Below are experts of layer 5 (counted from 0) of a mixture-of-experts language model. Rows are named router (the router's row for the expert), gate (a neuron's input weights, with its number), up (a neuron's input weights, with its number), down (a neuron's output weights, with its number) and show model dimensions 128-255. Each number is 128 + 24 x the weight over its row's rms, rounded and kept within 0 to 255. Numbers have three digits each.
After each expert's rows: a language model's description of what the expert responds to. This comes from a sample of Wikipedia text that the model never trained on.

# expert 15
router:120127120133105126106118085124113169083126134097115123087146173179107150129117137107124127099133158080080150137122107111095123102129146132120090130130154129165149117125119140101137128124122119161157164106127124160146143114140138101109140143096150117121137151109097153133121155108119144133137120147144127118106089114097130112103104146118141114170139167088122132131147156083136137131104
gate0:168089117106090153155143138093139142128114141159165122126152138141118085130155117146117130098105141195125137116149118183159160138138140113110113114175135155086079140119137123135152132106178151132146081124159147147089072127119122135154113107146130113121142117100137140112112161127196162122110164141103097138145150130161097125134155094123131085114101135133164141118142147156169129143127
up0:136121137175145135128173181181156104124136111148169127151126191126130129125130146145122102141087147096133111093100094109140068172169116120122121094123136080123171077114127135099102127125102137120137116096114122143150148123140106118112123144150135153141133081112130076178099090127158133128157121124110075151091131148140096113159103135129133100122144147129143133114077119144125084157116
down0:137110118119175079122125129145133123119130090171143081163138162137119136173106135153117100126123131104125159136073125130118147122151147116131116163120173128088132096117100145169158149094121123102108122150143120167138135128125075130160129149117125120094132134139093105142150122112078155111127128119184082163106149114138136114089135130122168175076125137121163161141116133150102139131143
Word-final pieces of Latin, taxonomic and foreign names, such as -illus, -tor, -ian, -ia, -ium; also apostrophes and Asian quotation marks.

# expert 36
router:104127108125101125126148122087098144140143104075080117120185116125102126136166144114116118108150106140116120156116141178122121142118152135102122157119116134112133123184084129113136145152134143118124111127146087142130111124122110115099112144161134143130162095142132106169111120098107118123149132150154100107083092115111103109124100183139118126157109177029126165115147144135105151137142
gate0:156141155107115083138128097143137141149126150084142155115107156125093150166142133114127108107137113113113139112118107141109164113116092118144081177139121114145114109112132115115141120192095094124136120137111158094137089141103161130175106147140122133107147111160152121131145167171125107126142113147150102093171135121052115109122146151108134110109142143134128145099138105083132149083123
up0:169161095134103120113103114077175174121138113139130151149149112134116176135152160076144138097143191120124139121146100144138140166158124137161102170113150071100151104130163161101114154150122108087144085139124075126113126136143126098137139106189151136092097124148122141158127102128128122154127142167163103106161097060133130136106149131115153141124112100100106144098141136174108133124100
down0:141091084132119104146106135136133120104104133161104157146110116138144152108063138134133138136126097130134137166103160097148161135115150130118140120134118135107142096130130124148122181151131116162149113143089150142134162118140143144087148099132132106098111160117170133139124121130157158119120174091118135142135096150198143133130128120105121125139100116118143142127090123156139115150183
Final pieces of compound words and place names, such as ville, town, ton, Street, York after New, roof-top.

# expert 27
router:122094098067151106076142142131123108119154086120122134118118104122138150139088116084133106124149133123098126083130137124127125095170155133111134082136170170140121114080149115132104152139121084149125147130104145131161130153157129107168134076140146127113122178102149160167134147175151133091153140138132142122184102082120116140157128145100179179149126142124118116184139158225099142080157
gate0:101121142131107146144119125116164141128117117095138123145153096118125111098120126113107165063170101128102097134158112128150115104134134145110144115081150186124133155123112176118101107126149124124129119133098102132131106146131044109117113125140142124101103132139171159106161118108142080145161127142128107091077125129115122084139167137110140138132154145105094124108055132189132149093150
up0:117108172070103125152141138091089117070107150098091108132132110155141161134106102137146187123162163071133144129136118135141096088133140137085093122111101148114143111188185090131122139109120125124115085163121139144099163156139089138092148147146113135152125148117089222141126120108166170113161145138153142144127170093154131132165166135101145105112177167174162141134126104144110142097139
down0:081144096107089129132175097153134111132060127094135162170118123117132134157129083093124113113189089100117089135106086115126132086123142157140134139128142138101155138146142141173125122135164097142101110159137111113082108122116115112115120133160147130144111102126118125136098136146141110128126133193156105160080148109129120132101106141120141161132103114120129101154127129160151085112144
Sentence-final periods, colons after labels, table pipes and == heading closers, as in ==Awards==, Original team(s):, "." before a new sentence.

# expert 41
router:113110163113131111166127101105106175129154151124104097137119147161122087112105095139097112143146122119120131129147081121109158137107135094121108165172116115147095111138119148143091100162099144125189208176116104116085119153097162174121113169116170122108187127114098120144093135132074132102158131131147105137095114198097111165100148124162106115131112135099148165110153123100120135149159
gate0:146116097156169094149136125103138143097176145099142142129121125143142127151152108110106126123099151131163129139166126131124118140159134077152133159188116142108157069155165091140106133107129108123163176121117152083160122150162125122121133169124111090108136103160110122142152123125169151121135128178138106107136122115159144130173150107134134141132161119138140108111134163122160129131161
up0:122126137130104188125114142138108117133096115104106117155144107136161124131109108169107159106105137135096108153103120152124178118081168113105119104124142115160123114125119097126098101110159117098116116183153113110109155146114104136148109118122147116094149099174128136143140107179105101135166143117172142095165114088157141152112104122107151117138143170136106142148125138130138111135138
down0:114169119121124157148149124133163126111142164130158124154143155111115133106120083119145112104091091121099120143090138141161106163147117146159071166113152128119143073111118083140168158104121119098112130110124079153144099115144100149150135113150132153128120129151114117151160124134088116144142068092167132084153096112127142120130091116106108113118138125093100141163155120111100128140138
Common nouns naming the article's subject after the, a or his, such as film, album, series, club, species, band.

# expert 26
router:158115112139106110118120126119115128136123150126122114134059138127110099136101125113102105124123122164124105145126127084110147116151146124113107100119157158181091135132124158117176193137147117156202166103109123127094099108150138126153132152166152087132076162100099132112114121140111117127122119095154145139139128120108155136102115117156115107086139188117124122118169158133141101114139
gate0:123077156142155120087080144129109182135126111160140148143126164114123116131152163153131124112149122124126147125159124121088134122158130103147144116127175094145153138110148082172118127140134132081132094132119102115094132146132094084148175121134087154163091141183145102113135121137104141103104119127132145139110102139091151119115113110090108143118122107095136123149142088151057117121119
up0:091122143145113131110122120125122183120130143126090119126153133135148164091094134133166152106125140120103148105102085130146124081097130125133150182129115099075137105141122161168155160135105171122119116171139109079137131162133114163098120114140143115146149160130112080141142134167146140133137106125130157113141126158138132126136087095183130101164145146116156097162202147107169148136154
down0:125085116124144143128118113108134147195130127141118150149138126110135125154136139131120142123133153133088138134123093108117109138128137126116155084171140174149141134175117133113135139088142132131102166158100118077129157141103117112104116116150113096112130111188092143112097146117136158152107120115082139090085090103142108152144103100145151124145153155152127120149143113102142196108150
Syllable pieces and capitalised openings of personal and place names, often Slavic, Irish or Japanese, e.g. Ko, Ka, Mc-Ken-dry, Car-va-jal.

# expert 51
router:114117170130135122155130084117099150126173148123123150163095153175139077118105117136065124063094155151098107110158133114127131162118115106128072160137124154155129137162129130130146149162099124121211157157108114151147142133108128134162091124105156095106167110138128072156109121160114128125155099115131105150133105199127149138103122172144134110117092159080159148121183120080097114135135
gate0:127126196136151144141128157118154154087111145111133117097147109125149121095127118113126135112142127119107108148088138134117134093113130102113131144146120148091096112136108144112164109123124120139126148147165112102107145111112101161125127089093113084140138096116122144129161138111121139142125095158113173113136147102099167102119115159125117154148152131142121147133159109083161185132104
up0:103138105158152200144137121136088124162093117127145105081144090143175175108146137168155105108113157124129126134166118141118096092166148100144112147124077161131118118097080094078087137140132100149149129125121116147133122087090110111138122164118073126116126083132104118091112128140137130107144158126103080119160140142086153099147120148121115100096123153123123134123172136076129070151160
down0:178151182152098138141149117095091147119142140108127152094143140132148113076134128104150128183116146107138117101112136130134114138148137098137084155152091161121127133060126155127167104097125127139138125153129164119185140133163126113188135140135155150080097128153117107101145106097143109082094096123146157082096110158138149085121087095110108142140120116140134120140092101121106143138132
General nouns after the, a or his in prose, such as time, work, government, service, project, dispute, purposes.

# expert 63
router:125156133098141106116093090127163117113152146109166128123136130102100170129111155121128174115124152101144141119136075118139159133109117127117180150111143078124126154101098108111151079158136138098101086075150107139108094108163113108124140127138122184152121091113161115119176128087142123125138132135125126092158183178125132112123156151119131157107131139132147155149126130123104159103160
gate0:095118105163134135107143104144157141090147125098145144130143104146129163132141084134083106120135136088110124114126104104167112109149108142122182143140126119130116103111126137159133167141133078129146116178159122123101128121153121104082154098117099127162120109110147102149091118094076134094203116137140102095174134124160119099172137136124109112192134147136109144149105132178126117131157
up0:118095131112158138110149150132161147114134121095091130090079138107129121096129135174075134127143124169102137175182137086100119145123125102148133126136142091123136072124182122168138149151127095148150126102104130160148122148142133114116177104128133131111133099144101163114129141106085167145154123159134162107136152153132116125139103158126147131166141195111138112102143105129127115126109
down0:107098107137140172113161163127098157115146162113122181158101098162130141140120095148126102113173127132137084128132136148101128150132161156111104127116104118109145147180134168144097128096120114125150113136133135145137131114124122146083141132134114079149115134155119103124143108126117112133142098104125134100102143162108112135133090121123194131191099138130111083090101085126132139124120
Semicolons separating items in results rows, chemical keys and infobox lists, such as 1R; 2R; also Thai bytes and verbs like won, released.

# expert 62
router:175131186106120141120127126129116147158108143126130103129101108122126132169130104119102053132111108150134111138121124142131156169079106154110133130181165109196123136123099145139135120137123135155100106107136162147158150121163155100118137118158132156118255143126156160129124129111104136141137098159104145171113133192104119120087128102130083086110083143177138124140116140134159084102126
gate0:129138133095157133156103104172130171178154124172093117156123124139111140134116098134107130147083123134119137086113134169201121145128169131133058157146144113127087135151122124112146137151184090104152155117140110106112136135125104162134104135117115098111126140148164134126137084117101136164107101161099084160077092105088154125124137149152116111092141139101130103145088136140147129128140
up0:115147110115117133118149105135119085158140114129106072139110151165100151117117141127155083119168148116142098114078113170141138110117093159123138175107107152123121113104149148114119123109083147116125107156147167142113120104137160133123134153160102118145141099128106161174159158146124166099146155145104096140193167101132094128093121089155101131119124089153149114148137150130100123098114
down0:148146131074122087159145137162116101082178136156161139120121173164142126122099132146092143164167126100121131153101121134086144090153141124123137113095110139131132157140138130119098104125164123137130071167128175123150156144165173144134120106125105137126099144151136108121116153144156122146127131100127146056127133108118134152159104136077134147115144109119154136128151128163133139135130
The determiners the, The, his, her, their, its and this, usually after prepositions and before nouns or ordinals.

# expert 7
router:092127091096131119114112156101155091128141103132156138120113105135129126113128077144114127138120135100109130117159101117156114124102109146131149149136147116126127131110132104130155136134153136100144140115136099099085158120119157129134156123139109152122103098132143123125144147134152166110123168096136135144180144120152123139140149122117139140155102121091134135155140126126141136057104
gate0:112161139125138136151145168131087144150163108129082125122103128162111126085114145126152096118103138137129137092116125137092153084115101136121130092107147091115131156157110163162165142155137183132124107106143164125150114128115094109134132141158150136119114155081104095120164126120100139136119136125113150117164147148113144085188199137130112132121144123145154132109117141133134122162095
up0:111106133131129165138127174161123150122136130158089167101145126138125132160099122141151068085153153120117153152138112099114129129108114154170166150115105112166110154163092175083153158082117148126153124141112132109139151137140107120186153139113151155104139170115090099150141090111091137104130147134175133066138154134089165142132153101136109121116145129138127115157089153143093107156138
down0:137112128152100092113151133151162101103096181114187137143151121138151136134143142151102131143091135148146115130120111122117129111104128110145161112121107135122138122116122068119102124138182180115149099111162129136119099109141082103127122166115134155142141140119091104132093106124140118123085123154142132117139139148108104135123112133128121155106112138150154121083113126107141142071096
Colons, semicolons, dashes and pipes that separate items in lists, tables and infobox fields, as in Coordinates:, Duisburg – Cologne.

# expert 30
router:140115154150151170098133101150110174120155117138081118111130111148156111127111149129132114070111105070140139123122105151151160143137136112142122182166124143115117121141099123100125077125132128126162132143117095081164130110114145131114128143137125110116134113120117084129056130121169135165108152139114116136119109126101127132088132133127108134158134112048125159149135125126090129118151
gate0:150116148152115123130141102133130126100147124140137123139094148125107154133115096116138175139109098091159164104096102134129130135110155144125122167122149106162156148109126153091113119136155100157128102138089121142149152108115129110102119131153119095116149173084140144122132162111126132149081138104139118162130105126125145121104079152165131116117105096125130045095123138099074145170102
up0:133130147126111127100132099103155087153161126163064111172083181157148144105133125102137048132115115154135132127126138086148111135137112119122076152097152111129067102121117120110166114149105132130133149123149106124157127121141170140155116132108120163099111067137153121147128132134158143138123132128124124117114106140138150140128129102081096154166098151109119147081174083169182158132135
down0:197091140146138101129109168190157120144123124088146110123133097114156136121128098116110150177093138155127149138092087135134122131128155123114148131091101145118131106117176137161127168094095118128127128151109100087107112114164140135096115067082137153141091185123144113149139093125139125103135114130107127079107152168135176116166131121111126124129124116142154111170122123094112131120130
Names of cities, countries, counties and institutions after in, of or a comma, such as London, County, York, Bucharest, France.

# expert 40
router:129134170153164154129115111169129145114142080179082117191184076162108112159156145143130078150107122137113101166118143108121122168089143147147096088129126140132107098125128114104147170111110164134142101131138111153087137163142124108105109130112094123100140124127137185140137077128134090137140131136109105126129125139143144145087131115126106134075116108148105118140123104120150123145152
gate0:148108102114105085164169122105118131128157077125124136137086156114131108079170127127102163120103073133100074125136118117136149123168087137115149124127128122107113153123135113049140131106157126120143105132122145118128084120141143132160154140155116127124151159162145112128158143154113114117149079100133149137106159121161051152117146135117118124151175134071121133133132127158137134143186
up0:120133171134117130124124154126134178146096158144140160161135124162130141150135122141113097153134119135110115115082119139153139141154136139115152119114121124129140109141123135150131151154155098127145150135121123131104064105137131106150154164170136187117126109178132134121099159142185103188081137128105145093109123149158134165187111109162170122105119119080128121110120145147121155148108
down0:130169113149143089111153128115122074117098141130140130139127119152148113122118119142115117113112144101160133139092144132086106109090128117148113123148102093109143139073150134111075089113126107132109103096127127106107176176131122167105120161077111129186099106136098128106126132136138118129116134109146112118119165179120106152099089072165153137107161100115154121112105087084110143102138
Pipe separators between cells in sports and results tables, plus semicolon-number tokens like 0;, 1;, and markdown table rules.

# expert 24
router:145103138150142094171115101145072147149132149119126147131082141122126079096132103128107136076179131133127089131124120113113150125161117126163110144087131142162115148119167155125152185117129135150131142072119111155154150124152126098141144148119151136120121154081081114125119151104097115114133121107147102127140134139125148127100124139173161121115130135101154139139107165096140073116123
gate0:132140145148115136130181113115135088103108094174141125158113190162140112070145087106099123154140118089142150135069099143121144132133131139130124134139145129119097121115110165129094134107161089127094139159119130105130103125127099129103150134101102138123128150093128130156148093167127081129122108097135142109157139152160135114123136116084135159164127117108116101130127178111112123091130
up0:122174120111185093102115148146139132114137134098120109115091117138133149144124146156145105091122125145141102138153104156124160115174169143118150122163121135107168142109127081102079141156073129102169130121107148126147122102096110120179118132143139123147110113183109133099166145114111117130145183142126103150170124117123129173098108087130118139112158118126128138143120127110111101112133
down0:100123138083170169144129122150138131100124116096105134160147147117143090100159120120163112111108141088150108143147094134113143117139138118133138127095132112121108157121129187142112111134146139099131162153145139135129142114152144132089109086142121109123187140145098102076181098138119172117125138116110121136140131141123125174141136131124081125125103134129120130121145145115152112143084
Name suffixes and surnames after first names, such as Jr, Johnson, Mc, and reporting verbs like said, claimed, stated.